Weights of a small mixture-of-experts language model, trained from scratch on English Wikipedia.
Experts: 64 experts in each of 4 layers, 96 SwiGLU neurons an expert, a softmax router.
Training: 262M tokens, 7981 steps.
Below are experts of layer 4 (counted from 0) of a mixture-of-experts language model. Rows are named router (the router's row for the expert), gate (a neuron's input weights, with its number), up (a neuron's input weights, with its number), down (a neuron's output weights, with its number) and show model dimensions 0-255. Each number is 128 + 32 x the weight over its row's rms, rounded and kept within 0 to 255. Numbers have three digits each.
After each expert's rows: "gets" lists some tokens that make up at least twice as much of what it gets as of all text; "comes before" lists some tokens at least twice as common just after its tokens as in all text. This comes from a sample of Wikipedia text that the model never trained on. Tokens count by the router's weight.

# expert 6
router:126119123110095131119123163139139168105135143130201124132139168153188117116094176139182112121101093119172150078142115139131117138113115114165112142130080137149116130133124217101158147096097130141140093151179116110131149118142118146150174130142089135121090205094095175099152139126117111164161126100151086109150114132155103100122104142138112187129132100161146109128117128138106122051149133101193117133126109132132106099114131151151070171146148121118128184119180092135113129081140078120187199126120161096112125114107134177123051143180124090152147114125129203105141163152140136124168108108125127209136131137151102197131096125149042138110052143138153155108117111123096000186110117112108116108173229151098130149202118108130088151078110122124060112160140051085179135126146123
gate2:102127120167094121102147127113149154176148110109155082137156184109130090065088117149142171166161121132143190136131075072165079114129142152144130085078088082132136154157094121120130127149120148121117204109109093104150038168132110133141144120179114037119119093134123144130111122096133116075151113067160146173137142105117042140093148092125129092198143124096094121081149184140187158061087100143131118104130118064129150132112200080135106139082096111129120138146084073178196130154138160124134163116143149088120168108130117101114124087164146140151116134125128161106130125190134092124150175208102142186121191089130123180096146157146108104079075212155103145176166077128145157141110111139111070117130157097157139072126112119108096130080133176117141076126101060150087148151134144
up2:129110137086139187115075160116154042093159143141140100117143119172124133153153143154136136161137155170107072114133111160156107095124198117075169154123183171077198093128128123122107048122107127133134108157152114117119187155199139122094075145120128122089149154095112118120161134110107062162130106121104112112049177165115167159133147133149090140043077104166086134199158116129113105147109162088110167167104105156153176116126107175095159158187185161162144104092149174076080127118140105126070122127125067106121072171180082125122136128095102141117140075096105083171125155061100141128147083138183164092139088098155176097146055111153130111144156153155155129160136186151129136103098122075148139116112060090134132160119142157138151092142121129117100181098182164130150096146092103
down2:129160113135170056117161086127129107118148148144097098203063080143143153122134160120136126148086147171136088124124147101140168131162140090105137092129148091143083082159176120148090125166094070126171114147173132185207159127107099121098154129094131118152106131115095125123083138137113185060043123183056097126101059122153108090151109119104079142179141165107064152144138108152126126163117146127100131119143180174074154118114197204105163068118163170132152139123193111154128156079101127168139120196141087195110136117150208127163077130087125107110107133149167162136121120172105115152133083072115128210089130131176163134121109138096137125156133143134065126082100173153128094162129154149146134079135135128124136124128129138103194059136107166146131168117119066095099144125113086
gets: " |", " —", ";", " –", " 0;", " +"
comes before: " 0", " ", " 1", " 2", " 3", " 4"

# expert 51
router:103130106130135100134163130172128132168155139147148134085072080126165124125124165074127113105146102122082153056088063153119176156068088132145136150042081195126123103129178088166088089126124103140128072059133114163061083127111087101111094086100154107124151119186123108121126151140155137150131181133099110133120114120167126105142106147163102178129133142148086137208113178102155095119136113088115140138144069146154179239102135119158111135058128118134107168115125114143121148085133121120104141119110141140134123082055100119129106145121024136153180098169136164169108185097097183160092122099151111115120138085137149101117142140238134133119122073171121183105157184115135090083103098110075157119121110129075191174160143157160114120153125092110108129149105130137129095145169105
gate1:142122121145102097173147186083110159071152139133134095066137130143152138132090158115125071146083123126137123053148105117083154085126090045191078145103155168147125144169091113128079106112137147130175112070129165135049146177158146115181082143084130164146121139078101145093149163155098091141115156139089176107132125079112175126082116178061115105102174098119138112129194135118157152096116110099098175148057099153157106142116186136185116130138209187142120143134096135130167137104120094085079106126131086055093056167120121101168130116176108159129126135123103151146114139105130126137143134108143121086197117126177115094151100071144141072143133180100149130137074149129134070109154146153140115135133134150130099144152111067135129093082090092137112101150118198105157149031103172
up1:123157135091130118123113078118094168185128171139108173109135118086078154135106116107127116123094152186140113135138135136160150180162145145142079085139113088144083114116144156102174116141119211138142102113155160132140134167115108075158106152125046044156090080143114075134148071200179120109126108128142117128144120147113136072122113100170125109152105126134076113137091073091059092159113106078095119066151177103097109136173126091125165155159062084120157078148080111167099106069128158150189165123119170125129127133115056187088076130052148129105110106128155107101108126175101159046108149162118105173113139103119039144118087136109139093202132155107064109119141137099028150111118107067103130098113069135115139103121139125127130109074115142109107153135122112117126098121163118
down1:135144107068143150126122152190087106137167082129093141056176103150151068142129177134114096124142138172113122093116138071133103125169124142173126154122123124170146108127147159175184159088096144115134169044052137148119116106075153128078122160119073092124119125126113153173118101134198142156180142108132079110154078101123181095102197172116158117164168135097131102106095135118162090137202088106055171089162145238142149115138102130134169131115173116162138150173087168163101119116131155068143110113121122137118094132132099116073097119205153208124118104124173161096201114135162139185116076135131120149108146159091142162152129101138138154137101178113142087122125129148099139157077098118148106112127121083070163101179143088127090123179070118140131197114160116151126089105123140
gets: "us", "),", ")", "ia", "nia", "a"
comes before: "\n", " ", "N", "W", " (", "E"

# expert 37
router:113074126153105125161128159128118107177112160153177168126110114159135144093129110122125165120102106062131063132125073142121192149098025150129086114068091100089119140070120167088100178102123099128086186131055130125110113068185158087137193113115134146140126036109137126112167094171135121143150093114206098134067172124103142131148151136109116204148111236136107145147187127140117146154180115123136150111147125131168139168096151142150146125063034195092157120117135120144096111141079069113172093151147099159119116103048120093151113164091141059144153133087169143106172131072079160146122166100120128096066126118105149100103137132094100132126047130143105117093152099128117122114117120133103115124105090142155139132175137106108133154113125146126159099129154110123086160129135104
gate3:128118092110101147173109177071130105112181096156115109102165137083098110164150078119128150124169151129108110178150150096092106122127132111057140100093144125142104135129097095165118146129139052119126121131172192092213152101088154151098148130121083117129120127117093135162148175145076135093133165169160172082147116152128133084136183082120150092112133133125175128167136142158110162103078158116128099132161120097115129089119105182114145146194136139153145191182102123085101140123152192121111171118179138128140201126173127149185116165098115125112098125172181058161113191137144156082123060102157169095193144166143084175151134149158185197107173143130166165160140167114157125132140198125147179095175112098157101094086194166160139167191091121104125162116141099089125089118133192
up3:171131053134143173049119126187150163159138141081169147098139119125139149107094092163123128138062186133181139115091167136169108125132117126117115143152089114093156064155173105164145082166121127138150082128154109130128140122142073068100140111131171163140143168075166117109087053126133157108106190151139156138114107116090117090104090155140133126103158119133123112102104139097107098153138124149117126152071120147134132178126090066099193131075108121118091164145197166103088142082078103115089077134070138119136103125142095173166176096138133162162097127081122130142158131146167087165125074176061065167090155118131165071190183091076069114143111066083123129152128133123102158123184075072105145143143095158110153165148125137059152099102101176132090147161121186150165116111168130
down3:093139174115124127151130152085133121092142142144065138125182135084088132082110095174116118164097115141123119176131218105097145100129144136088161073153105138132144092166144075131131130144151127187112110116128133074168106205136090113141108174130150101114097100117092181147148110110149151107169142186052103085149190102140137126143127092063151117113110118092186120092163162161189087142065131128087123179102113111065115147153183156081104121121151074187192173199095107184107118183103191117176168136141189124108109185184134141139115144127145123131172163210151169099122158110114146108119137104167127078137130141109123159145122126135132202155180139120143121138102125121135117181143148142133154157141152146156154082153154156104094126155102128080148150118075127228156142091142177
gets: ",", "\"", " but", "\",", " who", "”"
comes before: " and", " but", " which", " he", " the", " who"

# expert 63
router:142099100080205136194152085130060138064153127140054185145178103184122105135162059165128117158125167113208103070131153138122132224161207140127111142124147137162118125118190120129166141121137123126136094159181147089126133135138118157074102097118154151137103135108124138100138134134115124134103142120099087100131198121091153142145106107092227105120154145118149120108148112068101117096088147116114137098157153138158151107094100128153103115088119118137083176163101100158126151173174122135206079152123144132143105152095137100093140093129142147228129128116093148131146136173119140135155146140116142150127125116135182076135084172183175103178121162142104153132145109101157218121121133121178120105140132123089112103142098130139134175132130131158073129085125188154032162184073167
gate2:107084164192099087156123178120104149084105127138136093156131069092090144120133097124178131177100128110154111114176163126111171129130167118075153125128104087123145156089130074139193094147119157145142135104129094102142159107112144117140111150111154090182121120143101170117142115191147093098156118120123162149102102174105123113132156100149123167115129138146081091172129059061109127073132092102128110096177127095101116142093107148168126112121112133124169105100158082187178148135149137126117125081155038150146127102082159126132147134128079193147068112133121174146199104136179092151172183171130147144134112139224152098070152109191126163125131137171117099167112135146066167138154082138122134199113184146084128071164089172083134182074113142130153137223177204157148125145138142
up2:120165088068107169124119077112185120108096120083074182124099171170209107072156107085126096177139174138089134158090100121088165120120087202129119136120170117192063098084126198112113104148157091175130116106138157160152152118128156149114136133141106089107137105141141084139113161095088189127090128127115102114151134112101106102133102115147124121110108109144172153111105143116057217212090092113100077101094170092106107075120173113111103101154069188167119120130108128118178147133069147120165191210146088111137126134152132099098094156146156089082125157188146094109090143143124158131079119097116111105128154094148099118160159123068127145112171146123125169169122134110117104075128098158181161106120105102119170143082158091134115129080114082120170134138100108043123102075090137
down2:122123133107142141158162165106166189171145111112141141179188122117129157160138115079091089153050109167140137121150147174116157118116087077106141132107135152113127138170152109160204092163100112105130137178150074161169149146187104160132093107093163142141146100133136130081122149084147143130117120130127103123091126150167186117110109094070143115095140080107156135152089083090143078115127142125051167126105155122112126166130131119145210104131140102125109050134162102097112115134016153160120057099048102195104175115129101127174151126144109181104110139165073120123178153094108115106189136176119092141119139028102084173105152137121130113138121183069074124133128168159109134120105117125132184133100155120099110140112084131130193131091115134111091182084139094072152134074076094
gets: "ed", "ing", "d", " led", " won", " set"
comes before: " by", "ing", "ed", " the", " to", " with"

# expert 33
router:138116159141153134124160145106166119116071172137119090146124153133131102151163137150135074152111087036151127080112145169155104130143168117115114137149062096107120126129106154171166124094118136149123123135211122090092082108170158138142118126119138126157157131170029115167137132140116093174133135147130151100127145112087138126158141141102093125102153159124109123107138164183126126107169118132154089176149111113191169158121075136141124123147133065085073140147147128156115133139166104066123064085138098134105090127140061245154081130110130063157142128101110191142135155113116145131083118117155174215143127169141139198093225113146096092096168139151095148069130058120081045139142126096152083149158192109147132093195103142154110133172143129137099110087175089111128101111106151
gate2:120101135205075144091158099134113150074108114129090113149140119134081137138111117118106100098102115189103127164091188160154167157111157103074105181152147147131086134158089104116135192120153131172086134109087112160135149129104177087155130131135097086122165102095101148101138141103075122134098141114088144117139109154097147100102048127195197088127124217083095149119131103125148085071084090081082122088119169155029099099219121120104153078138162131148176110119126097126123114086110131132153084080119117084085186110081146120141096182146174165163119183150140126137132120123126165054104208146084121099190142118112078085132100158128137108189139056105159144143113129118156142101147137139121098138207084103127143122111119154142139152152190122128129166133128158168131146126117077
up2:088171134121134121134135120096113122191121145137138135116177119107140134097070114172179144103140122131140126156165071123105098201109172181103127042070136142187156179140184108205101071138119093097090126184108109125047144102138057181088181147106126184143123155145128074138185150112113138097141093105143164115133130127173132192137160051104102094153150120135158117172164109172140112136110163135149092170082091134141108139104157108112091130179084120109121128187163182097108101148137166144173185096132060164140123133169106148091144101094126081064127152063135108100149079072129133124150068142152155108136158086132147155176111121100161130104111168115171162106136050163192121204129145137142132081093142124152142105125105104112089115084159140119126089138167111103133132144152106
down2:112131109131091144081133144140206124168138140133149079198098102125113107179087180105181157161081055102093087122092151147148088080178130100160178119143079139121067157132079111114144155054100110162126115129125131103113183090159122143130127159105099110130144135111106096136144139166053053118107140148130124157146141055124091120131108094166175116141136097182131164140118216128133135128169094148065167100122116160181182206135088130149150154165140109101128181092143125152142162162122097093151040142171092148092128136106129108153100117134060111149124142166162200164185152156121117084139136179137153129116157159196082103157137143161147136169135129115142178088073105129126136124124173195124156156135131177140175097211158103137162100114134105124101105081130108149129162143137117
gets: " |", " \"", " “", " '", " (\"", " \"..."
comes before: "\n", " ", " 0", " —", " 1", "The"

# expert 10
router:108143129122118130170110086159156146119091112195110155175135149126103136171078148170089183122128190042075173085151100152131127118146047119151051154066162102114134158136103179168133142148160133104133126118108135130083115100151160073106130100117120106146137167165133121147140149169115091129116089108145167161145078131159173128147144081111040143032058165113104144076124079140098118155117163146136144084120106158102116131045139136211144076117080205108121164064142138128124138133129110161104134128085126102167157120089110111171098146151078115100096095060141078149085154171118120173138137206108104139082171134098125069102161116122116110112136126137172129074210119104124172104158107093101099145078105165172149127153131118114108149119165161092137146140138134113159145137137127
gate4:090135127115089083067074107104143133115137155117098102163130114112169121159063082141221154054082159134156151172028178135178108166133160068110124133133153148089119134171171137104100147103107161075158139147137126168132105169121087089161070166172155154066155127121134152153125172159137126085077131180163126116160130088156172146160135134131162150128140126147151077104133078136119108107091114170150108130058146146134176121116081202115100182149091096117118148098145112156136087059092153175104123117137123109103161112141157148171123123174111119117143153145112121141135180116125113104110153149082110131126160133131135127093140129118202123086143096128202193130185162118173100127157106107182116105071122127139129167141165123166100141118159127118188040070078118065118142190110105
up4:067189138145135085119125133120127120154125126156077130114151140099172099135076133079168144096090118101137082120066136112112151175117133139128131162145143158142108086172188154133109154105097143133176114145146121223114120160154096169126083218137144125098118111104131099104127162177136117120066150165125116104133133081166111111111111111135136116122171082192156145115125079130088182119090140237152136108152118151170132131113122139122082135158115084111136174105171123146156111126089137239110172113141112128131155145139164116166073152197083116098140164158098134172135185081156088124070163139139085102103186160136114105059137123179169113083152165114141146152181162104202117103110102113175127106049207156115156156145124140141117148125108072126162090124090114069105158133103146
down4:102136118073117129113124177094127158085125181084152132131151134168125163122126193113122122186196115131140095106080114152127117116126117136122126118127192128191154103154087095066148133116089114139149095146159114132180130188098145058100074084157165118147103076152159078161128134100127107071092134113109193140136114181153137144109094062165068116095143144135135068171184091110113086136046138127138158127187176125137136084085128142119179117128153148116125156086091178160100111093175127171139122099098111128139142151135115110119122127130086105150142180129100083093121093155114091173119112082171129133103189117113102153110079103156107116120163128133096174083047134164161144178154156110120095123056096149140115099104196107102133191140119205146160116094136079111151107143105020
gets: ",", " after", " when", " during", " where", " while"
comes before: " the", " he", " it", " they", " she", " a"

# expert 60
router:164122134140164107136151121111107091148101189185187134100138098125111120080141149140098159112122113107126108095160158142109108158144138105150136148136060146156134150106150168098190082182163180166108088129111141078106109080113189163115153102096090110164139101103163054125104159135111116158173138091136149079109114153152124177113066122142102135076118083150146186176172120123158156155160144184138118131135128131103119208101069135180154117097108147133191011073080196185215142143155101134114148126069111140164165093140123116183127116139107097131102076118136117132124093099149185133121150135107124139131150139117115142063140108121069111160116118063106141156161127185157176117066110187157118125131188151120177168121143186151123130088102179171138148116168128138076143157125151
gate1:134128145084078106154086116183146121144184113149083140117092169077116102163114131105098130134127093132120081112160201090138161168126114167074120146131118140182133098097126196107135109081129103098173158108086123102187067122170166132109119136101124091120154140147076108125108139153126179088130147156116135194118140072116155093200107150125112140087125156165128116104137213118079144156175132120153111160116102150143032140078112057116151164135096156117142089112069125148103153075091161164092080115171146088076165165148159121151088116135118135112084123132098122131181114094107093195143100095064159121055195090136154128170097194165075114130108106132116145158071107114138133122147161131118133127223132171095147138112085115127122154185077139109090175136174148097133132100139146
up1:120121131121147101093172126156130116095148180090148145140196108137203137145170130102102116142216153078114136125073114125154086118164122049117114145170130132105123169135139092198135160164096146123145103083124145094107134143112142161169124126081123120109052136149120159141097092193060099111128131121111112198121111101178196089132180127097126122153143173093071091123079106150167081090145134076103121106130107106188235136108092158112131108089137145150104103122154140122167118126084116122144127142057148133162076091083175123123152056138143134140118154133112115150057114158176143158099129104113068122176074150178090089033163087111142134176131191128085171112128158174087104095134133136135103085134083110167098134133113122121148123140157166183163133126126149149133102169156106
down1:127085132116085098225169108145118138079149174134092100129090129114140134098119121056105113128096101141155103157137118132092052136089114138183140116093199079161101115166149109132029075154068091167130152094145138170129131126096111158182200124128147114128054152111096117144087170126082114079104144110131148118121133107119166137173096190101094096136160169147122102155117160090128111135066140123144132190151065065114102061078105119099136140091059140137103105140174133177131094138111096113120137140162077094111130146148096057133092186180089097075152143145164138118061077121166155118144122102088126141141088106100200165145130132098159147141197132147131145118114144079162083127113164113132135112068139129075147165077091142110170149126124150150108118138125182162154135115133138
gets: " by", " with", " as", ":", " through", " including"
comes before: " the", " a", " an", " \"", " well", " his"

# expert 1
router:181127122132203128106133123110174127092174158122182104143134130068138093110139139090159139064160088094065162123093139111131163104145132123160171091076148130117180110090157167145084119162096114144130123150122125130081076107087176094152133127100137125175093197203148139094121106137106143147124181029121091131170075140174188103140091083104099147117153124156126164170150104134142087128187099140124111105150107125221176170094103075128144100161117099105119131117137144145039139142110094146103130121161109147137135120084143110168170161136032155167113177127112171143125094128091080117165156084114108232107188086115106087152169155167153126136140150101106103152124167153165053095124097176086128128100128120107162111153144144157118116089156121161134109130086107122081100144110125
gate3:080125145134133181113162203147143085153079144098129113107086111120203078099088159172133138144139128132101122197154135167141127154105127164080137163126172075088125163188116077108136151147184075180113115168105145122088146107135137132114174133148076088150124104135087114175142197075121078092176139118148174149129227048093113183102185116158143109123103134090116155145156162138191062103100107101125141123128142116108075103157153108096161160137143150132159130134138117071120115147155138032154106108123096161111157166143091110080153148121106107205122116107145125109106164136092142152136141135195102087127126128132165107136120143186139144112091078146131138141143113168124177090079063048115161105156097183114118171119114145122143146120158158128164151095158124191184108081112132
up3:126145214096098141164080079131050113158154089100122130098164113130114156151100092111050088133138149167144075169077073090159189162161141147142111126154105177102154095129113195161124179107102118144166169090138145175138146108156099168087140124116180187086158089081106120124119044141148179136180143147091143117087109113109137149143095086154107129160121106165130099103108148085087170135101088133087186162173156095095133076115089087229135189123093144109109148122062107149164094154135136151161161128111127133124136103170102153131169118102178090117130125131105126088131108124120115086091113110034131123165088149118104149122125084137099094104122134167121119084094127180091152139180132143118109154081127109154097152093115072109122146113097113127076045153124121128116182167169101
down3:120137075075077097099027079167053159112141161127122122171191100145121088183129110152125104135162103143135138093146082196113177117093086141183077123160172151152107103114152175142113143172181191114095126102164127130116166145073108100156081152119115136196194133158140157106134142204146160101115151171094103129142160125157122176086155097089150124169141122124134068100121147145095147212119101122100118104116125159143089090140116143176107107156167129103086132148129123174128191145054155090143188088149165178131127167134149166109130132093135121188166130154178088178170101169129118095157144163107161103149114138113132097085126136105117116145111129129147101112115083143109144102134124145120172142168142102171109148151096128132104126123153196088136091104175092183130155074085213
gets: ")", ";", "),", ".", ");", ")."
comes before: "\n", " |", " —", " is", " He", " ="

# expert 58
router:097163106145095116132124122155159114173172187083194064120153137115143125140059112106076164077187074107165127102112158163101141186129134096157120107138152183089150096139150138156123152116144143151141184144103132117160073100122152180103128117133167164090164072156172117121162134160102118102080111134099126119111087155132147154168075204132068115170108107117141114104172127130163117199126104123128067124138163118134134164145079155194118068104095099152114136145061126175165093125117137184034116106114073130170167096129134103135148101105100141124142104101094129107079137111156073112126089114048097157083166141130105111104184179180068170156117126145188171111131118152145136135124126104164124103147166157162162123092095137143121160105158161207119092111159128139140050181110100
gate2:084140120126138105114212161060141151096137111079168189152170135120110127150085158116112122130145079113118139135106192120107098127177101197159048122158117111094124143160154136114119098150120067139145149153123183164102123182198091101079131178148115161140157140091059106073113156077156089137212066062132153126110107092141149112086097135134152079095114173123154123189084085139100132128076142178153090107121109111111044125127103143088094127125130136124127087093113122144133075100136139123128128104155108078118106130172095158135159161135145147149110134122122052216142076130120147125077096113130199093107120101103160148109137113132121124197082079140151102105157121128187116117130140123146127101121130113029085148130097092121133138078174096124144161131120209128142118113097171
up2:080102097161137107160106206119121135187157191100197131110125098153137104084032137211104132175140101087114124099150138137061114134079093161111140120118119137104157112138103105092189129145146116069158160096167091119141111186099103112083085147078105147116125149070139141163106085137116133126141165075094157113088135164151132198168145123136136131075149103138158088129121157093106101116115127184103191131146142192131139098147133127155132100115137111131118123055117147124123144113117103099112134046122181123172086138110161104152125084116117091140122108138160083103107100142065123138171118145168167096144074123137087095124188105133075132112226135043136099107095160190108166102119151130163107114121088166134101198138122127150190153151125182163124099163161103121107114111079178
down2:121141132154116127160104129146111145118122178100181124130121065096093102080134128157100094112173176108126080112094103168185142141075167162131127123217100069133175122120168140123126113139179138062090149111110121104097098137096157092123162172102135096124103114152169075128082067134168117114117131135148150053119090096148119173073202102127118158132108101133129045109152149084127107101112098137215151091172130114071140153159168125115154139130088138142138094099115186111102149137101191179154099118152200142102104075161185136110182114115131173186085110135127182092139165139179153086126199078083116071109178144113180133141142128176094158116099136137162156131155162134122176116131109129130110110127138076116112120218125139160103124201160085133146079122092107125119100120150099
gets: ".", " of", " as", "\".", ").", ".\""
comes before: "\n", " The", " In", " He", " It", " the"

# expert 55
router:102163119181152094084097162141158138175153131097164092103086152075146096124118108169158109143150136130127153141140131133122179095136108124104082147146133057106135105118164116134165212130153128152104195127120114135157132141139142088042120157152136152172207168085163138114118100105148166108082131119093088084105059161139115147103036089083130170126169075114170140079102115088144160166112144138138160111188136127126081140231178085156157104157118107160069165171084156118104148117103105149103166120112156152091130130095148147146114039104198122171136167067124121109190114096133107116116173172126164128071127151124116098172141100147109113126116105110146122145141170135156255141107112116133126141183101117136126131122154113126158094146168120160127096090145120117098087089119125
gate2:130125156124075111110120086170103176132081153088110068165108166163113084052149083144153146095199120156104083178161092104152152136124154078170117128113086147143091104167092185138153091132128172091080107078132074093151183137143134119142159122145158106144178131116145144168103102118064111206047125159109143119175128146099175115130138155180125122113158117189127133138184142163158150155194062142137156130070148129161127141153141204106137092140155174134086141138140139243099158167173113142100154116172102147109159120122132102171115165120142109159143131155103103079177171092161107143129171138092118145145200128111098100105087127115215120116117158106070146159139091124141162123158078108118123160152095132125157108154109137132158143196118162184072142098110136126112121113158100
up2:147108155131120103136119138141104139112083172053132084181196138169115139102198179180154132114151142169072117161162146152161085114128165112115146090154065090119116114151137150072130071118135129120101124133115125166146159163133114115124163145142144096121142160070142148093066078136107103134121219128172190086149136161131155173122127143198172159182090141139129134164101103135140112070193093145117214163091154095152060153180120164126167131155182087150116151095100151138114139143140155138084113118166110128058195179088061140174126101100095143163168158122157076098146154094128120102143112161158126239130145155158093102131143129108167101181099169125103143095118137134105135129159090127093154110142112096117111090165144127069173130104140178165074132073104113121124145120126141
down2:145169065104156109094166085082139135180156143163110100080123161121138113090122065061155102175172160043121120114132107145134153154139153069148125132170111099098131086086113123107100163110175132141136115120178105143124086135142147170112128142176102175167200183071155074109193095146147101173211094140095140119135160115146092129098068123110121137192097096107096145126155131153135194123111166164139130151183164135109157118184149129131165211159084108196122158111127111151121141100075192105092142146123107116120106062101090207069176158113169168141113106135132122181124161085125126113076140132097173109109134160105120143127106100167147099090160161194125103135117134127115162106107119159144173090197111113147149131181153124102161099123133123158175127122135096126075137078087151
gets: " of", " the", " New", " Of", " los", " Greater"
comes before: " the", " York", " birth", " his", " Representatives", " Fame"

# expert 19
router:145150142098137085098165141158135114096160122143126133180146092159122133125217124149148097070115129120128152055122054106157120165122110148166147124141132191127107152094107176121164121137172160116165134109189143087105111194124126175098076178135126105108098055165107122137152159125059102130069079163142140113153171139168170125104155102071148134119144172100148077157113162173103177118098082180114120150158115129106095036109131049120109137068079137131124156126149138125139103130118104123139175141116182098062087196124157096139140082168135145079151144095147123098097151128088114146177125118181151071122097164122120136123099167119112138159183114107138149151117064161147192091166129109141217171108050110162134089174126144124138157183118126163118108160145170144166154143149105
gate4:118068175180093136070130150013109185139111109151127097099125129051141138136148146089178126155092099092164095165085064118090197139146065161093143120130098138094144105127165091131135127168119191148056201099159129172150144138137127063129169171185151079094130138113080115122152162128122143134166073118123166098140141146087097125126124146085096147097115139130177163110120129134077106110147127145080090120142155170118166152180175123174095184095135107110139089144163087140106147107130104127136146151117154149150108135160145129135111162142115134153087165135084135090182115045135121102047106151105184124147150067070087191130161048155183083111156126133124159176116150112133135151095096110135101145121150136129114095090151120126148088105162092076127101139074101159173111114101124
up4:125077159137099084094161078137124129111160118173136107120100193089101100170160097097107140107051100152225170095138113170158154188135155094150063140138171155131157064125130137115112165123138156105095145156208121116115152202161115020069154179120144100132112093113145097183146166149139099165127092115127150076154114161204093176142106136092118122123087146123143106092172092168107153098065114146168069142124124163142143072129125138127132121128120137053087146179141164138116118132190099122160145151131117102120119140119143140086154143156169141099158105115116131145156106129143132137165135191095134096116112063069097136110134131174122072126125080074141125135078099097170167068138073153145084178077080092132169156132108125126122166137120141111137083158087098128088081157128120
down4:166122158136157113155139145092117109141110124130129180146129171184154131119094149121139140125143118207158175151159122072102152120128051144201116094083125082163153172145142102089106117067127095117146096106046107140088163135071114138131083099136108127117126115178095158068117146158100123106086107153145096080122114160124157068153151152184159092106142152156137082165069122079092078126169120135149130126082120158157134166054125095121115176098158097131161176120152079209144136155112130171127106140149097161138168169105151103083103121080098163097111068164129207088106131159107121159153190097151103169077127149141116162089131142142086186156181133127172144164142123108181098104118118072110124117177105142104112072159165164080146144037128117117079134198084140149132128138118112
gets: " over", " under", " him", " it", " known", " them"
comes before: " to", " in", " as", ".", " on", " by"

# expert 59
router:161119140151112106128109119133092142127076092154067165125161120149123111046137165103110131152117112109162062156139139194142109125140178078171139101151117194151157132112147151156142128111127149116101078165084128133109153071092086128113139137113193125064093096123146126123167107164119152160137116123123105114131133122170157126089157107118147166019080075158150136105132152135113063087095129088135126060165168110112145106080166116174119137079089126132100210158134129164115202106164091130110155156122095146125121103150134088073148075117162199069138122117122158110125136128182092152166170098169113083101090103073150175121124104086124176155116115135098107101181137096147189053103154080145085067100119169132144120177127083129134132142210179104122082139098165116151102082120135
gate2:072130102157077131105132107096118148097089148165118092141176120136113113094114123140138158088141068102086126128025116101183157089170112122086116155086139095150133116144154125134146095075094173133158147145108148162199158169110127138125155128172147176109079147131116079167150062114060128102186154111174157098144074119159152104086116185161182151134149171157169211074171135176141113106116141146101123126135120135182172164107154122128119041152125040105130182208164151112157120132130129124131140126140139134169125157053142121124084145160076132138120098157149139166124127126181078123097146167100155133082133120126133150142172126167165054134213163122116106165047121119111133143118140150120083185150138091135112171119161166156106129174160142146122110105168122133140105114093178
up2:133039191127160151106153134179142155145161067137137178083136144126170147135147109129125117158090195165113083188159150112136109144126143133147098102183149074138117165138189116156081137139144106162123066057076174154141111102139100140218133127114160127150143089129085162141171128122143115142098120126118083165160108187096130151183163115170129108157103096093042061129082108148147117176162113086155077140070175182100109152138150134124100158113077145071141097103090107148081097089050160112120171143109088155167125124148102115142101092124161114129143125036111106111131135144096139064142120098148092108129101174161076091102076127113106198162110164135114120127171162148133143134100144149144175121136160120120131155154119114066175145114134126170143168141148161083127124138128049
down2:111110175100081219162163066114115075205073107137170105079166078030132125121119088129129068131184134117121157138086149104131117153084115118083108104157125163152079167115161065107145129129085128102106137124138078101114120112153084109127090143153103110167175150123112153117130113114110115109122153123140102148097111130104118160141146102104122166169138100067081135115142119116065127103163138114157208134113152147091206136097117133164106133156149099076060138123109141095144154124167144119139099128105141098090181141123109100106139073149140128144158115158087133167198073150187138131125089146126142185054151116098165167187102169130137168147110179137139108113125148146101095104098089146124185111153167205078120167099046150117130104136065107124109168151133126100098155067106187
gets: " As", "ation", "ing", " part", "ment", " as"
comes before: " of", "s", ":", " ==", "al", " Minister"